{"num_hidden_layers": 15, "hidden_size": 192, "n_experts": 80, "experts_per_token": 4, "d_expert": 32, "d_shared_expert": 64, "hidden_act": "reglu", "moe_layers": [0, 1, 2, 3, 4, 5, 6, 7, 8, 9, 10, 11, 12, 13, 14], "router_score": "sigmoid", "normalize_top_k": false, "routed_scale": 1.0, "balance_loss": 0.000194, "balance_bias": true, "shared_expert_gate": true, "init_std_router": 0.0135, "lr_router": 0.00058, "vocab_size": 3255, "norm": "rmsnorm", "norm_eps": 1e-05, "tie_word_embeddings": "early", "optimizer": "adam_variant", "learning_rate": 0.00126, "beta1": 0.9, "beta2": 0.95, "max_grad_norm": 1.0, "batch_tokens": [65536, 131072, 262144], "max_seq_len": 1024, "train_tokens": 633000000, "max_steps": 4273, "dataset": "wikipedia_en"}
Below are experts of layer 7 (counted from 0) of a mixture-of-experts language model. Rows are named router (the router's row for the expert) and show model dimensions 0-191. Each number is 128 + 24 x the weight over its row's rms, rounded and kept within 0 to 255. Numbers have three digits each.
After each expert's rows: a language model's description of what the expert responds to. This comes from a sample of Wikipedia text that the model never trained on.

# expert 0
router:086184115211126135115152118160152112109129151109131154155118156114131152149108131113148151143118159101114110088140129124155108133105148130125159165114151111096142141147111137082149155101141098135135077175135150097116128108119121079138148155153085106150104163118121129134160194155159125115096124134094112112129142107141140115120121128121100095129106135096119109110111145127153160116135141137132116117158168109147134109160160121118162123123126152118086146132166144185134107111108143087113092122135127117130150098171153113135147144127195142157125134092136064152113147156106134125
What it handles: Class and magnitude words. Field labels like Class in infoboxes, size adjectives (high, large, low, broad), and word-start pieces in technical or scientific text.

# expert 34
router:097186120170100118099141106139165151120143122099120179131164113136106119148114121116132123152126121142116099111142135126123103121094108109123100111145122126107154098143118172085132135091113120149127105170118117149109138124131110115110130165095104114120100185125103112121183174160169157127126136083101125091118151148088118149097118098144116081125096141104149144148111097110102127065144159152136115156177128116138156112179142100132143130097130153118094171164145149140083111137143129106123119182106101147164126093160156144100112128109171144139140144115127136112103108096140138114
What it handles: "By" and word pieces. The preposition "by" (encoded by, By the evening, separated by), plus under, with, and stem pieces like sup, elect, ect, fund.

# expert 19
router:122164073204118132126178114142133142124111115091122133157103112151077101157109136090130126155142132129133101121144134104150146107091126090155106104114115109134124133095101125087135121128127109148180126194157141125135156099137170124108120122101143116106126108119112153109148151140122136121101119143106091105123087119148115172144161120144083084155105137161087112127137106148123151133149118129098121149131144068163165100157121095102158105134145146143105188157169110119137112110135114088149147128166128146153132118128116135122168122135150106169140144098113120113082161148147141135
What it handles: Articles and adjective pieces. Articles a, an, its and nationality or role adjectives and suffixes such as Roman, local, Christian, -ian, -ial, -ual.

# expert 61
router:121172105155147121103161126124099113127099139115129163119102115135121115106143098113194122111132124126132132126142139099140138146114130135100124085144146119126115089083165115067123121106133114112111139159119148136134155119132095117112067196107123154120114133172133164153176163122118135112084124107107084076108109129118130153114157121144086100125128139134082160131133148110133099116147150101120111154103175117124169133141116131135165089106105142166087171133230113125105117129132143103129172134152137106113128125157128123092129113124148132136128132112111139134106103125109091147
What it handles: Accented foreign names. Letters and pieces inside Spanish, Czech or other foreign names, often accented, such as Sán-che-z, Ló-pe-z, Dembél-é, á, š.

# expert 48
router:117173120194129133127118126114121092127103152116129145139099156159122135158136144107129131142135160158131130089147113139143142147082145163144116122142110079113180140154127152053126134111129136128097117170125114119107184107130128081151143128137101116102121148128105173127150170142146151138111145119113075104103145119153164134116117126118116097122113135090145115127132158139111147084134131156154122108133135100123149105167118084122157134094140146143089151132181131144152166089103150088138119181163120144129157135180135099102132142100172142158133155084121122165110103110131139137
What it handles: Measurement units and pieces. Units and numbers in physical measurements (mm, km, ft, in after heights) and mid-word pieces of scientific terms like hyp-oth-yroidism.

# expert 56
router:098184127199106123140147109137128121108113127136122111116089129143106139147107120131152109158154117161131084104127122075139090127134170138144151097130160114105155155133105111073090118091147151137149094179128117166165162100133126117139055121139092126098134139118100137084149186132165133106103129131120133125099120110155127141105158160139071112111138147068130122110110148148125142117136122142101093115141145101144114108145131075131144163114140125170095151094165123123131119126119123102090105169136126136141174126133162133085124133120140157136133112106130131097138133141115122152
What it handles: Comparison and hedging words. Function words in comparative or hedged prose, such as as in "not as successful as", not, only, than, still, never, also.

# expert 37
router:063184095193119126133104106135129139096151100105116146150096121141117112119152141084152101128115131129097120055110167100119111171107145118135110110151137099123131077159133136091125129131121155147172124177145138121146159108140079089120135106145122163128103140145126137110148149130139167131106116111119131126118114121136084131073116144129128128112091168129119124122087140134108160067111135156137088128107110117138131118132132099097169117102153169166088161166142160114106090139141123094111138142126139148151139124147126125130149117125162117106156142150144154115110102115083106157
What it handles: On-suffix and table cells. The piece on inside or ending words like Tor-on-to, diag-on-al, strap-on, plus table cell separators and pieces like rec, dem, mon.

# expert 3
router:091184093145148114135136143159092105138123165094111110120122121127091121118109115082130095133118120138164109130131166084110123169116158138154139095129158128135114098162139117100148115143105159159117124200137120150139132092139126134104101146167141156095112108154117125157145178111161086099091145102105104109140124115108171144136161114133131100130116167151091134154103144154176118126154164134114062129106118109122116117104099101141127092147140127164100176147173106135116114134110127095126138116145121143143129123160122144125122106151165132133167126073095125145105141101106115165
What it handles: Person-name completion tokens. Final pieces and ends of personal or taxonomic author names before dates or birth details, such as Holttum, Jr., et al., Thomson,.

# expert 50
router:064162124145094144088160084190164125117130102143080128128114105148105094143109132115152119131130156125119102077158122119151124160125127112110124120136163116082132097119110118075124126112132135127119124189114115110135180145146091104100087158111128134079128125136099137111179158103124108102090116129131111087157113133124111128134143141124080120121137129119100123138144153146153125113119162124116110151123144099119173124152061111145143126106155162147087171099152128128126093103130158091111119126134139120144116151147159140149132105151172144166140130088121124158131113108105114172
What it handles: Line and table starts. First tokens after line breaks, headings or table rows: pipes, hyphens, "The", "=", "Born", "Preceded", and coordinate symbols.

# expert 45
router:078197114146132136111135124145151151099166114108095147099105082140094126140109120095138144167124125120142128113117165125139100179103134153126140117132128176104114107125143143073110177115152146131133118181132154148100120118107100102140112128126141137124092125158155158092189174131141140118088128120134119119144135146077106113123153159126124123117159148104116093141118107123092123112086112133127040156138122084155151126126124143122136120145111120135112177098143165134148109126123128113110112132158150135155170130138106154156153129118155112107142127097149104116084143114113121186
What it handles: Award and honor phrasing. Prepositions and words in award and career sentences, such as recipient of, Award for, studied at, accolades, Best.

# expert 24
router:101192114194112145141157110102164132083115143091099116130073127153105109123118142120171136130150153105122106096128147126157132133118152107126110133147112133134104043172125118076109092112112149158142127150111108122122131105139119084107089130125107127111141120113147100104170162138163107125102126134096089102106163119098156147132116119124119096134149111168144120127137145166114099111128122122108099134126152110119113151157135076158163126105133160138121165132145139138141141147121115071127123136103116114161143105168138171147145084124122145190162116095164124153127132128142129135
What it handles: Election table terms. Pieces of election table labels such as Registered voters, Votes, Candidate, plus Manufacturer fields, with of and in after nouns.

# expert 39
router:102189141173102107100157104169153122118105132088110125121117155143130152150132117119113112140166139138173100138149119138121144147127129158152097121127090113137140082136148149054099131087147109129107137145122119127112172137120145119100134167121129115146095136163118144125151129133126154161115108123103081087097106127096154145116149131133124078118112139113116118117103177122131145093124175134128133151139150144125147148158109144139141133101138110180138201129191090115099150110123110060117136109155111131176132133186128139118150151131176121135138143113138111135094123126120144104
What it handles: Infobox field colons. Colons and values after field labels in infoboxes and taxoboxes, such as Phylum: and Hometown:, plus digits in coordinates and years.

# expert 53
router:133184124188158125099139136157108123128165137102123095125101151126105112136129136131140113128119119136096116066167122128137100160101153131111115124140110129121127106076139117068101100112139132101188133178125143092105100123136132121079133186107142125086127137130119145161139152109148118171079131129099106147128106126087121123133153118129116099122114142135104111113114129115114167109130113138114092143173115094144154125150097139125121084122099153141106177112159141127129108138123152094115129112116149147165150177149132156115168127132145127123198106092132138103105111098135086170
What it handles: Institution name words. Words naming institutions and places, such as University, College, School, Center, Street, and Stadium, especially in educated at phrases.

# expert 9
router:095185115192100142066131124149140113104131101121125167156139127137114152179124118102137106124093109141111100107147124104153167131131148134147131120106135107098165144143132125101127156103158123156157120170115151124142127111148112100149147141107101146101119135131105144123152179144133140134079152095117103111113130140127158117137158129118067126136111157129100125124103113127123158077134141168108079136170129090167158136167111123145125099088127175139128138122137147116127126132084133101115134173128095155137136157187158122147160120095178140132133135075164120116127150098140147144
What it handles: Mid-word pieces, building words. Inner word pieces like od, el, re inside words such as episodic, modeling, concrete, plus building and design words like built, modern.

# expert 11
router:107150110166139105125140125112116122149103146096127143172134105153116137178120134071153114131121147110120132126131130127109105140101115100116122119121165118135138145098138143078122116119118136130138136162130158121140145091138080109115090171154135157103084133158101133167191169114154095132079117095105099105121134150124111132121115131132103113133143153157102113148107116144168114086134158133126065133137152094155157145157100151126138079076134137149117187146157126150084103107141155111107134141119119122119177137172138131152152118108188124105124159098119115146126153108113099175
What it handles: Commas and conjunctions. Commas, and, or, in, ampersands, and umlaut letters, strongest after author names in taxonomic citations, such as Günther, 1878 and Kärnten.

# expert 42
router:107196098140126104121165141135151120136109129102134100146052143157099124119144113101110107138131122112128143129132133135119136126107136149165124131105158106134128122137121149069148142114135117116119163199159150123134120126124111086129110148112113155122114116130123176116146139121129123145086106098100085112105144104149147081155162175138106113110130134121115132133131137145196165129155168150161112148128149153113169126117108135134098110132132128135088204170154111133111100095114086121115139146137144112170158108168182147135168163129150107131137111090150111131125126093127148137
What it handles: Name and place pieces. Middle pieces of Asian, Arabic and other foreign names and places (X-av-ier, Isl-am, Mawl-amyine), plus between, both, degree marks.

# expert 2
router:086198085177121133114164131113165139101103107109072134082144152124080110149089133113160151144132129141140135130151090137133124109096129096107102128148110146134150090101114144065146106140137112157144128140095159115138149154143122098128106122129105121098113133114091126117156143125149154095126137115146115112124142086095117135129149093152126102147121103125114095097116075125114153110111136137143123165135100137106152083132122134098124115079128150134111173127167078130087115120122101097140151135127130182128201150155119147139146158115142116158115127122093131094128102112094137130
What it handles: Mid-word fragments. Short word pieces inside longer words, often after an initial f, b or F, such as f-ug-itive, f-isc-al, se-ction, L-ater.

# expert 8
router:083177126153103142118134131137125115132146136098073139133111154104102118139146112109131121126090122154097086116124135129133125123152121158127136091142133097107124113137141129078097155108157138155185151169128100102103144135146122134114096156128134107116119135134079147109142167090118142167094101112105085129106105122128162099134130127146088093118127149111101145111097135156148185087128152108119117137123144105135135112116092112122144135112112126157110169139200100119110137123131122065093175162116068147145162153173132083129129127112166124141128127080148132150128137115163099134
What it handles: Place-location prepositions. Prepositions such as in and of after a place noun in location statements, like "is a village in", "located in"; also north, Street, Lake.

# expert 60
router:099192097152123142158156117141149119099147093114080089123083154153076108105123115105127097122142139147136115113129145099127095123162144130132143119117115117114155103149132129078137134137163148176131133155137107160132131121148137155099092100100107154093128137141125147109163153123156119116097111119124144113089117131125146144145134156109116090107152134179117087116127127158110144106116130159111115147153144143079165099135136125136136151092145128130084177127202118138154108170112132066126092154136124116159119156177101167115159163125178111124107122124097133126114132096151124125
What it handles: Temporal prepositions and conjunctions. Time and cause words linking biographical events, such as before, after, until, since, from, after withdrew or died.

# expert 18
router:091179134204133116109165170172143107093164131121079168152134131157112121118113117098157118134120141154122120116149122128110106155082143133148138136119141145121133105147158102066094155115143151153113115155123117131114107119130105083102113137128136165129101117135110148140172153156149144139100104107154106092141131107090124113105120118125103110145125134115137102135093113103118080084113136132154090109124119059130125135163134143109107139131125117160091156137156150143077117096085148082103124172155139154150137111134122134116153143089160137096119159135087107126103130116108114163
What it handles: Music and arts vocabulary. Pieces of arts and science words like sym-ph-ony, phil-os-ophy, episode, album, guitar, plus was and is in music and television articles.

# expert 23
router:122191102124118118122156135123128134122126143132108110068131143084090122137136121094146116141133123137066097119127128113112137143122146153149112127115152106123166126151118138041131139135113116128172139156132155113139123124135111118124122154159098111074104155130114121113161157099146098150105125106131129108102111137107126132147147105105075113105122136113133127098090135129140160115122096129144110154099123097080167104180126090107131113112160135128082151146154121145124097101139125097171097145143120150104195132198160136090115142134198124105136103124120127111121117124097107145
What it handles: Relative and demonstrative words. Clause-introducing words such as that, which, when, where, because, and if, especially that after prepositions in aviation and railway text.

# expert 54
router:113190117152129131128152123137139139132121102078067135127096162139082096128127133101134111128128103115073107110141147151103132134129110134118076111105137158102186104112129122085128158101139146126144107197142116118135152124121110101105127142109084101113144157105144107127158157105128116087105135116144123121138136131134146135164140140140106089084124114133125120127127131138161188159126140102092115171103111128159124125149120143156109093137154143135082211177160143126134116110142113093128125137136128117150123145188157147126132133141143121104126072108118130099105094104117148110
What it handles: Military and government. Military and government words after United States or Royal, such as Army, Air Force, officer, Minister, government, administration.